{"n_layer": 9, "d_model": 192, "n_experts": 256, "experts_per_token": 8, "d_expert": 32, "d_shared_expert": 64, "activation": "geglu", "moe_layers": [2, 3, 4, 5, 6, 7, 8], "router_score": "sigmoid", "normalize_top_k": true, "routed_scale": 2.83, "balance_loss": 0.00311, "balance_bias": false, "n_groups": 8, "groups_per_token": 3, "init_std_router": 0.0143, "lr_router": 0.000632, "vocab_size": 26090, "norm": "rmsnorm", "norm_eps": 1e-05, "tie_embeddings": true, "optimizer": "adamw", "lr": 0.00268, "beta1": 0.95, "beta2": 0.98, "grad_clip": 2.0, "batch_tokens": [65536, 131072, 196608], "seq_len": 1024, "train_tokens": 572100000, "steps": 4447, "dataset": "wikipedia_en"}
Below are experts of layer 6 (counted from 0) of a mixture-of-experts language model. Rows are named router (the router's row for the expert), gate (a neuron's input weights, with its number), up (a neuron's input weights, with its number), down (a neuron's output weights, with its number) and show model dimensions 0-95. Each number is 128 + 24 x the weight over its row's rms, rounded and kept within 0 to 255. Numbers have three digits each.
After each expert's rows: "mostly gets" lists some tokens that are sent to it at least half of the time; "gets" lists some tokens that make up at least twice as much of what it gets as of all text. This comes from a sample of Wikipedia text that the model never trained on. Tokens count by the router's weight.

# expert 78
router:128170123166163169064121144131125126170130149136098106140117099173111144109153153108126118128111132111131158151106160110088088102126136137145155126113159060121119123131150153118127100114135118112134144158140144107115139142122156114156175136058094155109121109145115145096125144077122088151
gate0:107170179166147142081184108097144151121123154128139122178093128114134120085151107093120118163108118138136151137116112121105111129127148145159079125173178106109117096122117148150127095131156125115172125162124114108108128148133111142149120102126168082162093151102123088106155116154096166116
up0:102133090138161126121117125165153118170108135108139109125115101103159139114149151116111079158180115065109157147126127137117127115096140107112151106134141136125106087125157128171115125146165108045141185143163106098123110135102144145166188104101150129154137176128150103149132102136167114129
down0:100132097115130137136139145142159143122108137121125143116139128117132125148147112138116094101128118119068125132137111131121125114124088112126160067142140143130157153121079086139077122110144113119149106151088125148128118106135096075085079108121133132138133160118127105151192100121132075136
mostly gets: "sq ", "medalist", "cm ", "ft ", "bass ", "bass"
gets: "; ", "0 ", "1 ", "2 ", "5 ", "3 "

# expert 84
router:117142139129181113081137125162129102181153130119111118114107129115146141133143106123152108108133159115134157136095137137119101137183154122110149199151087098137118125147159124183106121159152116142141117160113161106128116175129160096170169159101114132110127170144142127089139170143125160143
gate0:141147116110127122084146095125145133136125162103117151099104099109163168153073092110158105100124136150142135111119119158095081171156120172131201138125121121135099156117146122127146155136070106134117144157114122128112112171160174113107122172140102110095064144141144093114131160139155156154
up0:116159106070141123137148082110115098145126160123099136116116114105147155138121092132157148085148170153166105111081126142113114174186123140114114135147105123109089121169115139105155170139116125193133120189130123133117098140186155132125158133123128091113107154139151095098101106149166136160
down0:121114136160116155096127085148111135121110104118105168149093152106153114121132076144128102135129122142134142142161139148162123163126122172117119168079178131132153164139119121135111141159102160108144143128169143127103165099122100150147132136121095154133125139098162100121160079100093137124
mostly gets: "ović ", "ov ", "ić ", "elli ", "sson ", "mann "
gets: ") ", "i ", "4 ", "5 ", "3 ", "9 "

# expert 194
router:128144156146146127080120104145162105192145140128072099153114137099161128129183104121132120134116135134166129123109129143092111154185152160099111158146091097146123075120094107182110139116148115120116098138078127120108135137149129101133130139120149152148101100157134141106117130133143112108
gate0:117153132123161161134125101150100111133125133123096098099124085130116125116158121122077141079125121150133131095114150112113106141174152138098151158115094144138140135156096135151146122142092089130121100166103158058118154132139129085129162123149187109113133127107114126079079128134128135118
up0:123117098138116067136126116146151143104102157137115097172137160139159090146088105116108150132150136127057102136126100153154101168132146113158145142132149103106119115140125132141152146107136193102129116132143136177119086141132086159104134121133108140109109137120149119133118158113099100168
down0:089148111105139090110118129157143136117103119137140124124156120128139114108134117132055107114121115112118078139128143148117139163109143131156096155083109135081156151116160146130117132122095133164123078134121152130117127143145146110131101118121135159162142086082138121122130079158130074114
mostly gets: "billion ", "million ", "km ", "miles ", "000 ", "months "
gets: "0 ", "1 ", ") ", "5 ", "2 ", "000 "

# expert 190
router:134157121169172148093145108160111094147134100096139176132138138110147108124170108061107105131121142166133149140125139099163127182113150148129114194149142097121098103146134119178142117134183145138099115162141094118149128144179114156091145128118139121145141116107146104097120110114122114107
gate0:149138147167120127127125109130157070127142153127117125174134104115180125129130082099045133134118140160099085115132106129120125114129139147082145172161120142175130129140150133132124146133154127161145125115136085112107094129144124122123109112148082095175133141136147106142106089121119146151
up0:099118121099147129130114139089129158132116122154144103097119173114081154116074151129150095130110101075147151126127151155126102101134116097171101072124119158135112121109128161091127140106100097135137144123171188119135161122082150112162142114075138153127139119156113138129155163121149176124
down0:132106160090114121127167162137121099114117174148141134150158145132125140119141152154114134114124116153157119144102121092158138118133123115128106093082156125160162149101114133150124126096119125147119084150139151147143125146137126171147157153113150127105121130116109152122132188137141093123
mostly gets: ")===", "\n\n", "=====", "===="
gets: "\n\n", "\n", ". ", "===", "==", "- "

# expert 10
router:136173136179174155049138158118133115166146109114148176130123118104153106139119121090096128129105133112104127164080105067156127157107111137121118129105146144150154128146123114110140078153116106091116151125162090110171144125127093091103125137153108128114108109128145159101123107143101140148
gate1:150136129124129128145129164131110132132135150114168150108106118101166111159137140155093153096160117142121148133085138143097112149167160125169174178129116116157145143116114118093144102139121097083123154152138166125122098178130137119119128150093156149110119093157101130137096136113153182131
up1:098138162127150132116113141125152125100150158185113094168150164156135139120158145108139081154081141114115092141175086121127144145092118128138087135165102134087106098160124122154128127136123163138132112137078100138116173075143105145123121153155104149135139112122154131189186138121113095111
down1:100093130149144130094196166126141125106118140142103139128141112133109135178138122122145131132129081158113135119149146084102139166184120140145147140149134156108082119136143108154156094184130106118160081111129170145101118114107120115109145141174146102169161131087159140170146097079107139088
mostly gets: "PSO", "Premier ", "Liga ", "FW ", "League ", "iac"
gets: "–", "| ", "; ", "0 ", "201", "202"

# expert 239
router:137174158165167115103168119169111102156125111099112160130117155138144117138155095094087079143131151124127122138122132134130131157125146098108130151147106072129114130113157116158097111169152104123073125154125124107133135160149143110133140154134121147139131137111125151111094120106102132113
gate0:097125160130128117126170120104124091138083121140117111103106121145160124131143081144148111114125153139136085163129143159132128172135148123119157177146140105126133113126153134152142212157148116145094132114116152131150116143132148077142156102136131122140170134137114152108099112122143145124
up0:079149122119102144111199135102132137142120136070140142085119108134167153133122105161172097136087110164149084118133147145147167128129111128101160163128140128116121121151153142150143174142118129113098114096104144115158139139099156107121159056130117111102162143120112148137121115131124160149
down0:152106126095130117107144125147122179151123101101148161080149122122125112168105134120092096141111158086125140094155116108129110107096129084116131138108120114135097137123110123101146139155098126113120151110145172177152111127126157124108133135138134112114147126089104143113156094125147110147
mostly gets: "\". ", "Each ", ".\" ", "\"). ", "The ", ". "
gets: ". ", "\n\n", "The ", "the ", "\n", "). "

# expert 172
router:147170146170152145120159131168107115169101118109139113155096136139144123082153109116113134111112129123107124129096151144129109161141145093128139138121133097093145108103149156158151142135185089182121115146173133090162134143191110114127185100110127121145107151132150123098098157111145129090
gate0:123155107098162151111118110131151118132120133076137105117112138141151116213073136125132138114136088123154158099097073131084095120118091132156122155137098144110145130115141122162102137118141132129133139123178156149148165130151159121137129138117135142154113173124150120094145114132121168124
up0:127156115151127108128152128106082159116090114114121100146146113149095163142119164159105114121147114181135128129121152099121114104086142157136157124111094124078156104139137139114139172136162143133104116121106109170117117082136119109176171115162103140140126119097129134131134119130065084071
down0:111159099146130067102081120144172116128132147106100151122122143153086090163117126118104149084108140138143127116153133160128137128118122152116117094145123109112148110123080130082136170106136136115141143141128130155110108192140096131142112140113187159160108111123079054129135143117107128137
mostly gets: "\". ", ".\" ", "\"), ", "); ", "\"). ", ",\" "
gets: ", ", "and ", ". ", "- ", "; ", "), "

# expert 53
router:128163114163145159111133103134092130151100140101087171141136146143111116105116139094100141098101093118098132133092113122142157142147137106162124122118125123145127149195118158146095116102110111163114135094151146125119144100119120162107154127126099100139131118108151154131102109135123115139
gate1:141139107140134101143188120134180113141117132106079117145133107150157123116122150127114141103108121126125127107135156157168112134162137139131145138139135078103094119146162164184119127106142130181140094129124154133145124124130140105127134110144121133116107149119117096107143130112099100130
up1:127118133134109117122168091138160119113132117145097123108129135086131128094100156142092150138099120125117095122151128176121107136121131123095176152136134116112133124149170145145093117082121160141111091134127148139108185130103121162121114169108126102100120137134114117114129125061114115059
down1:106068113142144131131137123141137121144149145143132147148141121168126132105152172164125157107128133128123160125095095127115110134089117168147105164146147120139120146090168074145117138104155179117136173098113100175110126137115129126135142093147096102119118138145105157132147140110103085155
mostly gets: "UEFA ", "COVID", "U", "signed ", "Serie ", "Trans"
gets: "-", "–", ".", "U", "200", "202"

# expert 62
router:148145131140171154096135131131154141160123090110093152127106122100152165114155130102145105113136138145129100113119120113128092144138139097139120118159095064091133134106145133159157115138125103122140143125130118125181112148139141142098160095124157127123155147121168101130147121119126140118
gate0:136150126083105163094125143143145132177122147129145178096095127138131118155098183095137148142122064085138077118145162116133135130121123138126135125153145118090147080154114146158157102116123102153134117150168111137107134157123115143144135122118138096145130133152100063187112131169161104119
up0:143103190139128094135106135133124127127128116134090076189130120094104145095105105127118118115137132089117139154116069132122157077121168139103142134156116116117107137140134141107100175146141122108115101187126152107150135155121097109137094134164113123095104087113142126104154128096134166097
down0:125123132107132098135130139133142097113134146151148113075126142129154185092079146074130137107151119103118155185129139145128160109155141107141143183150146163131105089161096156139123138092113113103130146155064105083131130141104142159137139131091153151120108120126076144157120132157108108118
mostly gets: "gave ", "make ", "create ", "find ", "provide ", "makes "
gets: "the ", "The ", "for ", "that ", "of ", "made "

# expert 212
router:152185115131156130107168107093135121171120161084137115137137121126135136152130157094110147121150078149096120167088110140127099125124136143099098117087115122134120128112151088111165093137087133138141144157108124156150134110125105133126125132127087139124140124120161116145114182155100127161
gate0:078150092133118133141125105153112112135125160123112150108132122138121137134091130092142168081114103100079139150155125111140116107114123126121116075107136129135149107073146130098146127088117110153151128138127127129113152116140139106150159123172093138124121178077107098121114192141103140178
up0:133177115148144111130127109158121111127124123142115116118107109130153115138112156072162137114155097147113116161093128128134148113103119092126081095112129120140089139114111118104120114161113118145124158085125125147143131123154091107137159123135094114130123156120124128141089142167163153112
down0:120104108129115118156113126090130067100140117153128126172124129110112089149132126112108142183081104102084153140080147153091180122109129157096089118131077150149170128135142102159106117112132128121146101166115157161093154136116123111128110130104135106105175119107128108128118090155118109150
mostly gets: "Chevrolet ", "Billboard ", "Albums ", "Chart ", "Billboard", "ITA "
gets: "| ", "M", ",", "V", "United ", "L"

# expert 186
router:127183099139149150096113100132120148175141121118102105142162130155150106113181127114100148110135125148078162102092120159102114125116146143081147132103113067116150122116131109154131125084112126164137096129136138109128115169149124122113139135092111165153099143142139133151140152136118119140
gate0:096151151090131166116109127119119125118096125197159146086098087165134096137169129162123136142165124106142156123160129142147149146102113110136091135125161084133117128155088100123107116110122153126100087117152171098158119138160112130125159136147144110132123114128146129161154144147138109142
up0:156157121089105166143145167168107115136101137130121148090099105160142092141162133107145186142164121125100120130131106164131150149095134148102115115179089082101143124103122131118142125108142116147109080131115166064152123124116134152091121112100131165157116115136141155123121196159138118096
down0:096140113117149192167154139090122119144122149150086151093161112134158093138128138147138121144157097153118129114105134152096112123098135176133136195123152090083156097110168131126116122131127095122146133125089147113155140173151113124149102155168098130102123122137084104132161123122148110129
mostly gets: "metre ", "kg ", "Championships ", "metres ", "jump ", "rifle "
gets: "| ", "0 ", "1 ", "2 ", "4 ", "3 "

# expert 164
router:125178147132161125083184134135103065122084087102107121133144172159138130121150096101097126137145139120157149163112148131137126187121142079099087159132136079103111123088104116203107098141149083108119122153149151075149108119163121097118195148102114143155133142126144121099107119120139123142
gate1:097130109165172145116100096140156125145084140120179136133145135127124092139135132094167129124124120166115095155087072140116145120121092134144127146120082111114161142163134103140115120135112174198145097129163107136131127153149147116144143159136067110100134163132140121125128119162166128142
up1:143105136133120137132083097162096130151104099130141155115188150132094101141108116099139139127129121147134110174118084158160144120128132119105106125135114095105112135139124106151094129166176144119125095129171156119135114135166131113128162153156106126115142153117132160098163105084159073121
down1:131122147113112133111103151117206158145148129101144082138125115111180124146153149107153100148075114132127117128148121181111151105137114100097122121134094103156091134135114095138109178121112167116145148140090135077113159104154119107137087124135121077132093109142098152165138148153137119107
mostly gets: "== ", ".\" ", ".\"", "\". ", "\".", "\"). "
gets: ". ", "\n\n", "\n", ".", "==", "== "

# expert 183
router:147159182163161164109131128178138123168133121087134108144112122094119146109143125108106098113128114130121105176099166132143099145148155106140130150123115107135115112121181153166103109126159090172102117149172153086176114188160119100104168122099120140157110105155126132127104168116144153085
gate0:158137135137157161098184121124147089099118141104090110114081090102113093143139158128095115129092125087177151124113094147100148118134131092169120137115101109178113155113128159193103115138143125146114162111142155157150089113143098142137136094158143120127140089157102146112157102146099115129
up0:110097109144106127135129069142134154137140129147119116153128117163128142104134087169157135159103111137145140129140116101083104117097154173108133141121177151113089091145093104145112093111135154125124125140119084102167139157077151114119076162136122115143115158136160141144105090132163123141
down0:113076179109139151127135153087111155156159130154135120168114119146124147138145143147189132152133128107098134081094149126122121145158124144069069167177164159156139103106132117134129144130108145119121138183144102100120154134128126120158127172093157148118126145099159145113093099143092134116
mostly gets: "', ", "\"), ", ",\" ", "\", ", ".), ", "), "
gets: ", ", "and ", ". ", "), ", "; ", "- "